config = dict(
    num_hidden_layers=18,
    hidden_size=160,
    n_experts=96,
    experts_per_token=2,
    d_expert=96,
    d_shared_expert=0,
    hidden_act='swiglu',
    moe_layers=[1, 2, 3, 4, 5, 6, 7, 8, 9, 10, 11, 12, 13, 14, 15, 16, 17],
    router_score='sigmoid',
    normalize_top_k=True,
    routed_scale=1.0,
    balance_loss=0.000125,
    balance_bias=True,
    router_cosine_scale=10.0,
    n_groups=8,
    groups_per_token=2,
    init_std_router=0.0218,
    lr_router=0.00143,
    num_attention_heads=5,
    num_key_value_heads=1,
    head_dim=32,
    vocab_size=1908,
    norm='layernorm',
    norm_place='pre',
    norm_eps=1e-05,
    positions='rope',
    rope_theta=10000.0,
    rope_fraction=1.0,
    qk_norm=False,
    attn_scale=0.177,
    tie_word_embeddings=True,
    parallel_block=False,
    init='normal',
    init_std_qkv=0.0253,
    init_std_o=0.00421,
    init_std_up=0.0253,
    init_std_down=0.00421,
    optimizer='adamw',
    learning_rate=0.00197,
    beta1=0.95,
    beta2=0.98,
    weight_decay=0.0,
    lr_head=0.00924,
    max_grad_norm=0.5,
    warmup_steps=225,
    schedule='cos',
    final_lr_fraction=0.1,
    batch_tokens=131072,
    max_seq_len=1024,
    doc_mask=True,
    train_tokens=842100000,
    max_steps=6425,
    dataset='wikipedia_en',
)
Below are experts of layer 11 (counted from 0) of a mixture-of-experts language model. Rows are named router (the router's row for the expert), gate (a neuron's input weights, with its number), up (a neuron's input weights, with its number), down (a neuron's output weights, with its number) and show model dimensions 0-39. Each number is 200 + 40 x the weight over its row's rms, rounded and kept within 0 to 999.
After each expert's rows: "mostly gets" lists some tokens that are sent to it at least half of the time; "comes after" lists some tokens at least twice as common just before its tokens as in all text. This comes from a sample of Wikipedia text that the model never trained on. Tokens count by the router's weight.

# expert 60
router,219,281,155,195,244,250,228,223,216,204,211,204,178,198,210,206,231,162,190,198,224,238,179,268,211,228,190,175,191,114,185,186,146,228,242,188,200,287,154,164
gate0,236,238,190,237,190,175,195,200,166,202,194,292,228,179,220,127,165,150,220,178,203,209,234,219,248,198,109,170,183,230,243,195,156,197,196,157,222,212,159,159
up0,172,167,153,185,247,273,263,194,184,237,173,207,155,232,187,249,200,132,166,183,157,239,188,220,203,215,160,225,199,212,164,141,182,223,227,208,220,110,305,270
down0,200,160,218,245,204,276,237,200,206,197,204,183,185,201,292,151,215,171,241,166,215,196,131,233,220,205,256,239,184,228,259,136,230,266,285,217,192,139,219,282
mostly gets: " H", " ch", " Mich", " Har", " Ch", " P"
comes after: " |", ",", " the", " of", ":", "-"

# expert 76
router,166,259,119,248,188,225,202,234,206,242,178,227,187,210,150,185,211,108,194,235,242,180,187,246,220,231,249,222,168,130,242,244,169,224,262,164,143,286,134,135
gate0,162,208,222,159,144,232,259,215,179,203,205,209,241,197,141,109,145,155,219,201,205,203,172,214,230,217,175,186,105,202,224,196,290,167,217,200,193,174,174,206
up0,220,163,156,170,194,234,190,188,196,196,208,268,227,248,183,94,221,158,133,249,179,201,182,114,203,231,171,203,160,187,207,230,238,199,135,158,170,184,111,197
down0,251,136,262,273,169,198,209,191,122,146,265,207,166,234,211,271,142,275,162,224,175,218,190,187,224,175,259,171,167,219,166,222,209,209,182,207,187,237,125,215
mostly gets: " c", " t", " C", " T", "-c", " inc"
comes after: " the", " and", "-", " of", " a", "|"

# expert 27
router,215,241,204,250,249,176,160,250,221,214,174,184,206,186,216,176,193,178,221,182,264,213,214,297,208,243,198,224,228,147,160,269,122,222,243,167,218,278,149,135
gate0,202,222,171,191,235,145,311,209,195,230,181,216,206,253,251,201,190,216,216,157,217,175,174,190,179,203,260,198,182,164,242,161,214,241,239,190,227,149,165,112
up0,111,248,237,186,239,227,174,105,243,165,161,251,205,195,236,235,215,201,151,206,246,218,240,189,207,241,170,157,189,174,209,205,237,149,191,190,179,124,216,277
down0,178,220,247,201,229,229,195,181,198,197,177,173,205,204,249,153,172,263,122,197,137,227,214,262,230,137,60,172,194,262,205,145,219,148,155,214,228,224,259,202
mostly gets: " with", " for", " against", " where", " including", " between"
comes after: "ed", ",", "ated", "s", " includ", "ing"

# expert 85
router,203,203,164,234,221,241,226,208,174,205,143,238,186,246,200,147,161,127,235,185,138,217,204,281,245,183,245,186,156,191,217,189,187,248,235,192,144,222,156,127
gate0,153,200,247,198,196,257,137,173,236,267,219,172,170,289,275,208,164,207,252,240,208,248,181,157,196,144,227,180,253,203,194,184,170,174,189,149,115,234,217,94
up0,238,217,215,188,231,285,141,213,182,189,260,155,204,208,213,139,154,255,215,207,150,233,180,222,191,213,185,193,235,224,215,230,237,193,144,250,234,180,248,255
down0,198,204,198,296,226,256,218,207,195,252,147,181,176,164,179,193,63,207,225,177,154,150,210,158,198,213,237,208,153,225,187,163,235,143,223,190,197,176,163,197
mostly gets: " min", "enn", "–"
comes after: ",", " in", " October", " March", " May", " November"

# expert 40
router,151,224,139,224,190,220,230,240,228,190,188,230,265,185,165,141,215,212,157,221,185,264,228,186,276,163,204,207,257,164,231,238,191,204,239,144,191,186,168,152
gate0,147,221,201,251,218,176,217,205,191,231,226,226,185,213,246,216,161,205,256,193,218,268,176,172,155,237,157,250,159,151,184,175,159,164,248,192,203,168,182,164
up0,192,210,187,145,117,193,165,260,206,220,144,242,203,233,131,257,196,218,219,149,240,207,214,206,191,195,231,173,150,202,205,209,209,233,197,283,188,225,195,222
down0,183,175,171,201,210,206,265,228,156,174,209,172,245,274,116,185,186,92,229,195,190,231,222,254,179,163,168,199,193,159,205,178,176,195,198,287,217,209,136,159
mostly gets: " and", " would", " &", " could", " on", " to"
comes after: ",", "ed", "s", "ing", "es", ")"

# expert 32
router,180,268,159,178,236,168,209,267,204,214,238,201,203,193,171,233,175,141,207,250,196,220,170,196,284,183,180,249,180,162,151,234,172,242,227,261,157,236,143,160
gate0,232,203,176,223,135,176,213,159,201,217,224,231,102,234,219,222,245,172,177,280,156,189,127,243,222,161,156,217,188,195,236,143,202,181,237,198,246,219,152,173
up0,208,107,208,168,165,195,201,188,215,192,218,186,207,175,160,164,147,253,268,173,227,185,271,191,216,199,257,209,187,166,170,197,232,278,192,175,163,255,174,200
down0,215,172,167,307,177,168,194,232,165,242,126,197,184,202,199,216,216,165,159,158,219,242,297,192,209,259,262,146,122,226,264,201,146,212,202,178,232,222,257,231
mostly gets: " dep", " Dep", "mp", " comp", " App", " first"
comes after: " the", " a", " G", " ne", " Le", " A"

# expert 41
router,172,232,162,203,194,158,191,244,240,209,192,234,198,203,185,146,226,168,110,225,241,222,191,276,258,228,217,266,191,194,226,229,148,198,220,196,190,201,182,135
gate0,218,199,140,194,240,191,235,220,125,246,109,249,181,245,216,194,265,162,170,156,216,169,184,220,294,271,200,228,200,219,225,219,126,211,210,171,222,169,193,173
up0,182,199,188,192,227,164,253,206,147,212,142,264,145,230,204,201,186,181,238,202,195,150,175,258,252,257,258,201,177,212,225,221,229,185,221,127,238,165,176,222
down0,258,209,231,223,212,178,172,242,223,230,190,239,114,129,304,183,207,201,249,191,190,125,256,175,147,167,277,210,108,200,245,166,205,151,266,237,215,232,213,255
mostly gets: " th", " y", "i", " vi", " Y", "1"
comes after: " ", " (", "–", "med", "_{", " $"

# expert 82
router,147,319,146,206,208,208,184,255,198,240,200,211,171,170,179,179,216,205,172,249,269,198,252,190,209,216,166,163,189,135,219,175,170,176,276,142,180,270,221,190
gate0,128,213,187,204,170,221,218,211,198,179,204,153,217,197,209,194,168,206,211,207,219,156,250,191,199,246,166,175,96,156,230,211,209,248,182,161,225,189,201,218
up0,208,235,182,193,210,198,180,208,227,257,188,223,198,209,177,219,267,172,181,181,210,201,129,197,164,157,208,206,358,113,233,232,158,181,263,190,172,213,210,184
down0,210,139,255,240,186,235,162,123,222,195,238,226,228,257,174,219,140,162,187,166,120,164,260,272,161,265,220,201,185,207,214,151,142,262,167,181,210,179,209,183
mostly gets: "==", "===", "====", "=", " \"", "@"
comes after: ".\n\n", "\n\n", " |\n\n", "0", "3", "\n"

# expert 34
router,187,274,160,210,207,201,224,294,222,191,159,245,191,143,176,159,218,148,204,150,234,221,283,253,224,267,208,250,219,150,220,188,188,235,266,221,231,281,215,198
gate0,204,225,186,238,202,154,153,227,165,148,215,229,129,187,251,235,192,192,240,139,209,180,186,220,224,245,203,209,237,249,177,165,165,204,142,182,163,207,172,195
up0,196,176,126,215,156,211,76,166,190,156,266,203,109,219,262,245,230,230,140,189,205,219,146,192,200,209,197,186,198,143,214,192,142,261,149,137,219,261,170,172
down0,200,142,230,212,225,214,184,190,136,245,151,177,64,218,200,165,242,225,196,123,174,184,173,256,194,225,171,132,256,156,167,126,221,261,192,111,259,155,247,239
mostly gets: " USA", "TA", "RA", "ER", "X", " II"
comes after: "–", "A", " ", "S", "E", "I"

# expert 79
router,176,279,145,226,128,212,182,273,201,179,226,222,207,233,148,167,220,173,214,219,145,191,143,221,295,212,234,213,184,112,176,194,158,233,247,149,198,261,169,179
gate0,193,175,228,129,196,232,228,218,209,201,203,164,140,223,185,154,143,195,211,197,269,190,221,150,221,237,281,194,146,188,221,232,208,242,192,251,224,182,196,240
up0,194,172,269,186,228,164,250,216,170,154,273,124,227,144,260,266,152,241,257,222,181,224,175,198,216,160,150,177,197,153,172,180,191,131,246,226,162,171,168,228
down0,315,231,240,219,237,145,257,171,153,88,225,161,206,173,242,246,195,198,195,176,153,286,206,157,193,191,235,233,225,186,166,243,192,169,199,194,192,192,164,211
mostly gets: " -", " –", " ", "--", "-", "/"
comes after: "\n", ")\n", ".\n", "==\n", "6", ":\n"

# expert 73
router,165,188,171,206,202,205,170,194,176,235,181,201,224,241,156,238,151,87,150,250,247,203,258,241,233,236,229,205,186,161,206,264,172,221,231,188,125,219,144,141
gate0,287,218,205,263,228,199,217,223,188,125,221,193,180,255,142,212,184,229,141,159,276,250,201,216,275,226,209,280,219,189,236,147,181,168,186,186,138,194,168,236
up0,173,230,166,147,69,162,144,231,197,178,181,307,216,167,211,160,237,221,211,125,209,148,234,186,99,224,172,201,163,221,249,177,216,197,245,265,221,179,193,217
down0,195,136,248,189,256,198,200,218,228,194,221,240,221,203,194,208,240,120,229,184,218,126,218,231,185,199,239,165,227,114,222,172,178,131,266,220,259,281,199,182
mostly gets: " Gen", " gen", " took", " San", " serv", "en"
comes after: " T", " t", " Ch", " Y", " J", " H"

# expert 21
router,190,181,191,151,224,169,236,254,211,170,170,276,178,204,186,228,177,189,216,197,201,210,219,250,180,233,164,240,187,178,166,182,172,225,265,195,240,232,131,180
gate0,257,184,204,130,242,192,240,287,236,245,218,193,233,175,130,146,195,234,221,112,177,219,222,200,179,143,233,208,185,283,189,214,216,170,234,263,171,161,176,156
up0,200,203,193,174,219,188,263,236,282,207,280,246,171,151,106,233,112,168,218,158,128,188,236,189,171,190,199,156,177,232,147,188,241,143,228,219,219,282,137,235
down0,215,173,144,140,142,262,218,209,190,143,124,200,233,184,249,269,198,168,193,196,212,196,215,192,180,190,217,159,217,170,210,195,191,195,204,133,270,239,241,180
mostly gets: " re", " con", " cont", " att", " ass", " pre"
comes after: " the", " was", " and", " to", " a", " is"

# expert 37
router,213,227,136,184,222,275,191,246,202,216,196,266,190,260,172,200,226,128,182,204,272,244,156,261,227,222,210,207,208,168,218,199,140,224,261,200,214,238,159,185
gate0,171,215,141,217,183,130,191,199,329,195,180,197,161,241,265,251,231,132,219,200,197,187,217,164,118,289,212,204,180,204,199,226,221,149,305,221,208,147,232,220
up0,133,132,214,239,232,243,142,255,214,294,204,184,201,191,96,172,132,214,159,207,167,231,187,217,218,156,217,200,136,188,206,235,151,222,273,166,223,249,237,244
down0,257,253,108,213,214,183,237,170,220,211,175,140,166,273,181,205,208,156,138,200,241,234,132,251,210,305,235,179,233,170,196,172,233,178,229,191,233,169,198,142
mostly gets: " te", " Man", " man", " co", " Pe", " Te"
comes after: " |", "-", ".", ",", " of", " the"

# expert 31
router,142,212,196,244,225,243,186,252,191,249,189,194,181,231,216,274,164,173,177,238,223,182,193,227,232,230,184,236,180,179,177,216,163,207,199,194,218,268,167,159
gate0,153,145,218,176,199,179,176,179,189,215,186,194,208,152,151,223,186,225,256,268,197,147,180,183,236,217,254,200,147,174,118,143,185,217,225,207,196,208,163,131
up0,169,190,167,187,180,155,202,198,300,220,221,223,161,182,249,193,225,221,86,241,255,176,217,135,208,297,216,218,248,165,210,148,258,223,215,215,180,190,267,195
down0,161,229,255,172,112,174,235,274,208,217,177,184,189,215,232,242,214,208,212,169,172,184,204,214,178,225,148,210,173,215,251,129,241,220,150,269,182,236,125,144
mostly gets: " w", " b", " st", " g", " v", " sp"
comes after: " the", " a", " and", "'s", " to", " The"